From a checkpoint of a small mixture-of-experts model trained on Wikipedia: vocabulary 16384, 48 GELU neurons an expert.
Below are experts of layer 7 (counted from 0) of a mixture-of-experts language model. Rows are named router (the router's row for the expert), up (a neuron's input weights, with its number), down (a neuron's output weights, with its number) and show model dimensions 0-159. Each number is 128 + 32 x the weight over its row's rms, rounded and kept within 0 to 255.
Before each expert's rows: a language model's description of what the expert responds to; "raises" lists some tokens whose logits its average output raises strongly, later layers aside. This comes from a sample of Wikipedia text that the model never trained on.

# expert 62
It responds to: Prepositions and words in film or music reviews and awards, like of in critic-of-outlet, premiered, Best, Nominated, Film.
raises: "mixed ", "Indi", "generally ", "Bod"
router [173 167 151 150 190 179 138 131  71 170 105  70 109 134 139 159 162 151 128 130  61  58 118 116 120  88 104 120 155 113 122  99 133 162  95 102  80 148 182 161 145 141 132 127 130 143  72 100 143 135 144 107 108 127 151 167 120 118 128  77 133 111  89 137  57  85 146  74 128 115 182 131 127 196  91 154 112 176 130 128 165 184 156 115 115 149 113 132 125 142 126  91 161 107 190  90 144 135 152 147  58 139 159  89 221 108 138 134 151 170 164 157 127 164  94 128 140  55  88 188 116 122 177 176  85 162  80 106  76 124  72 165 143  83 105 112 132 129 145  73 121 144 125 106 179 118  84  67 169 101 123 121 114 101 104  68 114 107 100 150]
up1 [116 155 157 176  93 157 108  78 107 166 163 168 244 133  93  49  90  99 135 169 122  67 109 148  91 110  91 189 110 188 127 138 119 118 150 139 109 161  98 117 148 105 224  84 137 104 137  96 112 127 103 134 108 116 111  84 130 132 108 229 104 139 129  55  78 114 118 128 148 184 151 126 131 139 106 139 100 107 119 181  79 135 117 139 159 147 114 153 165 195 139 157  91 151 138 104 137 119 101 178 134 118 131 124  51 100  86 161 179 128  82 145 139 196 149  87 165  95 109 122 143 128 111 157 129 155 125 106 101 120 156  79  86 123 144 145  99 134  97 102 126  89 117  93 163 113 167 125  82 103  77 181 106 195  90 122 128 156 171 116]
down1 [ 69 142 101 188  76 192  92 100 105  87 160 152 171 156 139 183  83 126 121 100 136 124  65 101 179 161 123 112  72 199 115 118 134 131 165 113 104 103 121  97  71 126  85 140 158 100 158 122 129  84 148 131 157 115 116 104 114 149 113 112  97 166  95 101  78 151 130 106 133 158 119 151 114 202 128  76 124 103 114 125 144 150 106  87 100 130 108 203 138 189  90 130 141 124 111 105 112 187 111 158 132  87  87 103 106 134  88 127 186 107  48 108 150 209  92 148  96 154 130 121 104 189 147 125 104 129 148 145  99 146 133  72 160 196 167 170 149  56 134 140 129  87 141 107 113 130 171 123 123 119 169 161 107 134 135 171 148 135 137 100]
up2 [118 144 149 105 185 152 165 143 159 135 166 129 103 158 110  95 128 134 103 155 104  89 194 151 189 135  88 142 131 157 119  77 141 139 105  65 143 190 182  99 137 180 106 166 111  57 107 136  80  88 108 143 177 120 115 128  97 159  58 141 157 133 115 135 120 110 137  99 113 104 167 116 168 161 118 137  72 108 178 129 121 101 143 128 159 105  95 112 101 123 125 131 165 170 172 106  93 155  95  89 140 103 133  87 100 128 142 155 150 147 161 190 174 147  96  62  89 135 139  71 154 156 161  36 113 127 191 114  75 158 128 104  92 148 158  94 130 153 142 125 159 143 162 133 112 133 127 135  85 108 163  78 159 114 101 134 144 164 112  96]
down2 [125 115 157 104  85 127 150 140  67 141 124 157  96 138 159 150  80 138 170 104 106 146 119 117 105  93 121 115 127 110 131 116 127  88 129 101 121 130  80 122 147 112 190 130 125 148 131 185 172 147  94 141 180 135 148 114 112 109 126  97 133  54 177  87  96 133 121 194  89 144 122 128 140 148 111 171 210  97 113 109 153  99 218 158 157 140  80  85 152 144 112 204 122 118 132  58  84 146 184  57 134 137 146 168 159 153 162  95 142  62 145 164  95  62 163 154 137 137 110 142 118 190  62 105 169 219 120 174  99 104  95 135  56 127 152 111  51 136 138 151 137  88 119 165 148 133 132 126 145 118 103 161 126 131 153  45 148 105 113 141]
up3 [179 102 170 122  77 160  99 104 134 121 115 131 155 113 109 108 125 146 159 160 155 110 126 113 139 107 137 139  97 105 110  84  63  58 101 187 177 153 134 161 130  93 161 146 197 129 133 113 178 106 137 143 145  80 130 124 123 159 162 148 135 111 111 111  80 135 163 110 132 164  97 136 142 139 129 159  70 159  98 182 104 153  44  99 108 176 171 169 127 158 116 146  61 131  96 175 187 172 111 140  95 140 158 101  48  94 138 160 127 134 102 149 123 149  80 109 114 141  64 111 107 128 151 138  67  92 127  76 101 146 112 122 132 118 141 125 134 112 118 115 116  94  61  34 148 191  99 137  97 110 113  95 113 165 127  47 154  91 144 103]
down3 [144  85 115  91 122 159 127  77  82 115 141 102  59 105  93 135 127 138 142  73 114 122 119  86 133 131  82  75 162 168 135 114 133 148 160 138 105  65  74 122 202 154 155 170 187  82 102 106 183 159  91 131  57 140 130 117 147 131 111 121 113 122  82 132  97 189  81 123 129 162 129 162 124 181 172 139 174  68  88 102 174 157  51 132 124  87 143 134 108 109 114 125 110  99  81 100 136 102  55 142 104 157 109  89 108 108 100 168  93 108  89  87 142 127  71 162 124 111 170 155  94 150 163 152 149  90 134 142 127 189 153 122  87 119 111 129  79 179  44 119  95 148 131 128  66 131 171 109 171 149 198 143  99 140 152 134 125 177  75 104]

# expert 43
It responds to: Object pronouns after verbs, especially after making, plus would, be and went, as in making it useful, making him the.
raises: "hang", "history", "roll", "looking ", "follows "
router [159 158  83 158 130 144 170 108 128  93 184 119 172  88  90 132 130 145 155 152  84 134 138 157 117 117 110 112 159 108 124 175 118 183 140 160 174  62 145  82 114  62  89  98 187 101 176 103 189 115 102  97 112 142 152 140 134 130  81 108  87 170 134 116 154 111 110 121 120 107 119 157 175 136  98  92 120 129  71 128 138 119 196 108 138 122 115 113  94 132 133 158 145 101 120  80 115 113  91 123 142 148 162 169 197 138 109 177 122 125 124 122  81 142 141 149 179 129 118 117 123 141 123 160 108  75 129 151 105 165  63  84 175 126  76 129 139 170 180 118  94 128 163 148 123 109 163 145 128 149  94 129 108  73  71 154 115 153 158  95]
up0 [116 140  80 110 158 147  78 118  66 104 140 186 155 138 181 135 168 108  95 172 161 148  81 129 119 179 128 190  84 125 113 164 135 135 144 108 103 197 158 123 132 148  83 140  42 147 159 123 163 170 146  96 142 124  65 115 111  91 114 117 170  70 144 113 181 150 148 109  96  94 140 150 185 133 111  74 182 127 125 130 147  52 147 124 142 142 174 100 117 141 102  84 114 120  34 143 126  88 135 136 132 103 159 125 147 124 133 121 116 141 103  49 126 103 163  71 127 148 139  73 117  51 149 111 141 122 122 104 133 100 159  79 148 145 121 167 190 132 163 104 106 141 103 138 114 203 149 141 136  82  26 133 141  99 152 166 129 179 100 123]
down0 [117  91 180 114 188 127 122 125 111 101 107 174 163  80 102 127 191 125  68 142 106 113  79 138  91 121 108 103 102 163 143  89 142  95 143 120 126 148  93 165 118 176 136 153 139 115  94  86 116 150 121 127  96 152 133  69 142  75 115 153 125 173 159 183 158  51  59 135 134 153 146  72 110 124 129 139 119 172 105 152 110 134 115 120 153  78 109 128 105 129 138 103  81 144 148 100  79 162 160  54  89  84 128 170 110 161  91  97 132 112 116 175 166 136 110 134 151 125 180 121 182 102 112 164 123 149 107  94  95  58 170  57  98 129 238 113 132 160 138 138 155 149 144 122  72 131 107 130 146 174 118 136 146 144 124 210 101 176 122 158]
up1 [115 117 141  87  41 101 113 160 146 121 120 104 130 163 135 166  79  90  94 195 210 169 143 131 123 127  79 108 149 101 116 133 191 136 149  91  89 129 183  66 150 112 167  91 126  94 135 107 171  53 150 152  85 179 151  87  94 209 114 142 165 155 175 161 150 152 155  62 108 102 162  99 149 102 163 132 171 154  72 124 132 136 119 149 157 162 147 122  48 136 176 132 141  87 148 208 144 144 114  94 173 104 184 147 100 119 155 132 142 115 195 116 124 141  99 175 110 118 146 129 118 113 121  67 136 115  96 191 142 127 173 117 142 115 169  80 144  88 155 126  77 126  46 103 174 108 140 124 144 117 154  99  79  82 167 107 142 174 153 151]
down1 [ 39 141 162 134 153  64 122  70 116 151 110 171 138 173 150  95 112 124 139 116 180 127 102 137  90 105 210 105 136  70 151 104 105  78 106  84 117 121 122 110 165 146 144  98 106 124 138 124 136 102 111 142 122 138 147 142 156 111 151  56  95 148 152 110 151 173 140 120 186 110 170 142 115 184 159 171 123 131 136 102 109 135 129 163 104 107  79  79 102 149 137 119 144 134 151 128 130 139  47  96 136  54 138 140  69 107 163 142  99 102 147 111  95 201 112 152 145 129 104 138 182 172  93  80  99 152 148 138 145 128 134 146 102 140 124 157 121 152  21 165 131 119 118 183 128  92 147 182 107 195 152 123 139 151 105 101 144 171 175 125]
up2 [131 110  70 115 155 136 105 152 166 164 117  64 135  99 140 110 118 188 149 132  36 109 149 145 153 141  95 122 128 129 158 101 107 135  98  76 104 106 186 137 136 159 142 140 148 133 148 129  84 141  73 158 102 100  62 119 149 134  69 169  76 143 100 103 132 177 169  77 107 166 134 185 169 145  74 162 145 153 102  88 131 117 177 163 122 147 151  81 160 149 157 180 122 138  73 135 136 105  99 147 137 131 142  53 116  93 157 144 141 119  70  94 120  63 152 133 129 179 145 147 198  82 157 100 159 146 107 140 134 155  95 133 178 105 124 151 188 133 157 121 160 153 109 155  78 167  80 142 138 103 147 100  89 100 151 151 145  61  51 157]
down2 [146  69 143 144 161  82 137 108 122 117 113 185 117  28  99  93 151 171 117 121 118  85 144  97  85 105 118 116 123 186 119 177 113 161 108 161 112 125 176 167 191  98 101 121 134 196 132 134 125 116 110 131 107 123 183  85 128 122 101 125 165 141 192 156 173  99 124 147 107 101 142 158 178 132 136 153 151 134  86  93 130 131 126 170 163 127  47 159 144  62  96 151 156 165 163 148 152 179 166 137 175 127 118 139 118 112 113 124 112  74 135 155 114 168 116 181  94 106 117  83 140 143  89 154 121  99 146  80 121  99 168 123 156 122 150  76  93 150 122  72 174 113 152 109 113 156 154 207 138 149 115  64 141  83  97 123 138 203 142 135]

# expert 17
It responds to: Single uncommon letters, mainly J, j, X, Q, Y, starting a word or name after a space, parenthesis or table pipe, e.g. Jury, Jahan, Mujib.
raises: "ug", "az", "ub", "oma "
router [160 119 131 156 125 150 125 112  85 123 176 112 136 105 130  92  86 118 143 113 170 177 120 167 133 114 147 117 110 131 194 145 103 138 119 118 159 115 157 151 141 162 122  81 104  54  82 139 103 138 174  95 142 113 181 174 189 174  60  86 116 159 114 114 128  98  98  95 113  87 120 187  70 113 134  61  96 124 159 149 195 126 161 162  82 137 159 125 109 114  65  96 139 113 134 109 175 169 131 101 118 133  77 133 104 121  98 158 136  61 183 140 183 198 170 177 137  68 128  79  81 105 143  77 152 169 171 120 128 142 158 142 120 174  92 165 106 206  80 158  88 196 153 156 113  88  86 119 110 139 137 114  64 129 154  82 179 136 104 187]
up0 [104 136 144 100 116 116 194 212 139 124 151 129 182  82  88 134 112 210 136  88 157 102  64  76 152 106  97 116 171 171  90 131 162 117  66 119 124 114 142 158 198  78 180 136 201 149 139 174 145 137 133 202 109 107 182 127 138 144  86 145 139 100 106 149 203 164 117 105 147 150 158 119 148 145 130 128 144 111 174 155 153 191 106  81  98 170 109 122  95 122 169  95 153 157  69  99 120 108 157 171  99 119 115 203 131 130 139 135 168 108 129 123 131  79  94 163 110 156 101 120  79 132 104 147 154  87 137  94 140 174 139 140 129 104 114  89 173 117 132 175 135 170 151 118  88 163  62  91 128 129 154 104 174  50  83 114  68 154 131 127]
down0 [124 133 158 125 156 134 192 118 168  95 132 111 156 146 148 128 134 179 115 141 139 118 101  59  78 170 143 175  91  96 132 142 105  85 123 161 139 139 135 138  87 143 135 124 147  32 120  80 120 158 114 107 142 130 100  98 180 103 149  54 141 110 126 139 102  87 152 110  86  91 134 127 152 101 123  60 146 163 110 106 194 146 159 153 160 127  79 145 132  83 150 110 141  69 131 153 134 147 119  77 154 123  90 138 163 154 216 113  65 126 136 139 236 122 103 166 112 128  65 149 149 153 156  93 132 133 147  88  99 127 154 119 112 141 117  94 164 104 105 140 111 150  97 144 173 131 158 163 175 145 133 116 167  98  80 119 110  49 166 103]
up1 [ 89 165 124 145 155 180 158 164 114  82 132 135  89 116 106 115  84  94 168 115 106 132 117 118 139 192 110 164  81  91 166 154  83 130 131 133 140 143 110 117 135 177 119 135 137 129  71 121 102 139 160 152  95 155 131  99 115  88 138  89 161 170  97 255 177 135 169 140  51  48 139 140 137 123 135 112 118 125 164 109 158 127 152 125 149 112 154 120 128 116  97 132 168 118 193  78 122  83  70  98 149 115 101 134 110 158 191 101 110 104 129 106 163 155 127 104  71 151  70 117 153 119 168  71 122 237 126 110  43  99 154  95 111 161  79 124 104 199 112  92 154 157 114  78 108  72 174 157 117 131  92 156 141 147 129  83 141 159 180 135]
down1 [107 118  70 143 130 178 110 118 114 115  71 120 104 182 147 112 108 177 148  99 136 132 108 176 102  81 125 120 162 115 152 122 126 149 129  96 203 130 140  49 173  86 137  94 147 119 165  82  95  85 118 137 151 164 133 162 124 114 108  96 117 138 133 126 139 192 134 149 154 139 129 113  99  89  67 200 117 179  79 122 136 149  46 104  73 120 141 138 128 131  52 131 114  96 164 157 126 140 141 109 183 106  94 116  28 141 127 172  71  99 111  91 144 133 108 111 176 145 123 125 112 166 123 127 109 115 119 156 195  90 144 165 186 139 124 107 149 191 146 158 114 137 133 103 184 119  69  83 134 128 127 172 177 183 165 157 121 112 169 125]
up2 [152 184 155 101 134 140 169 147  95 132 129 157 136 113 163 153 106 127  87 108 110  86 117  82 114  81 136 175 149 151  84 137 198 107  78 114 116 168  85 191 147 163 122  79 148 111 144 161  65 203  96 118 159 125 179  91 139 154 103 147 190  68 113 147 134  87  74  79  66  78 150 135 145 160 113 154 152 136 152 179 125 151 117 122 140 199 123 112  99 135 155 121 120 140 125 150 134 204 127 127  96 119 127 126 130 117  41 109 163  83 148 182 169 142 117 105 180 120 127 175 107 105 196  99 111 124 136 121 163 137 140 157 145  77 136  74 134 160 124 174 139 141 109 140 179  77 112 143 111 102 154 133 145 160  98  95  73 154 119 116]
down2 [102  67 141 119 122 161 104 160 113 108  82 105 133 174 133 102 200 128 151 123 124 123 168 114 162 151 115 113 127 110 101 179  85 145 127 126 187 169 109 105 126 142 101 157  56  74  99  99 136 149 140  90 154  89 109 183 186 137  84 112 115 173  57 160 143  91 176 124 136 136  88 104  76  71 162 159  55 114 119 104 142 128 108 143 138 128 161 117 126 155  95 144 125  88 173 149 103 124 174 144 125 142  81 103 118 122 147 132  75 109  98 106 132  80 144  55 139 101 110 109 128  87 162 136 112 157 112 117 143 174 120  77  75 164 124  84 119 207 137 134  99 146 142 148 161 113 168  84 127 186 204 118 192 132 133 167 118 128 158 118]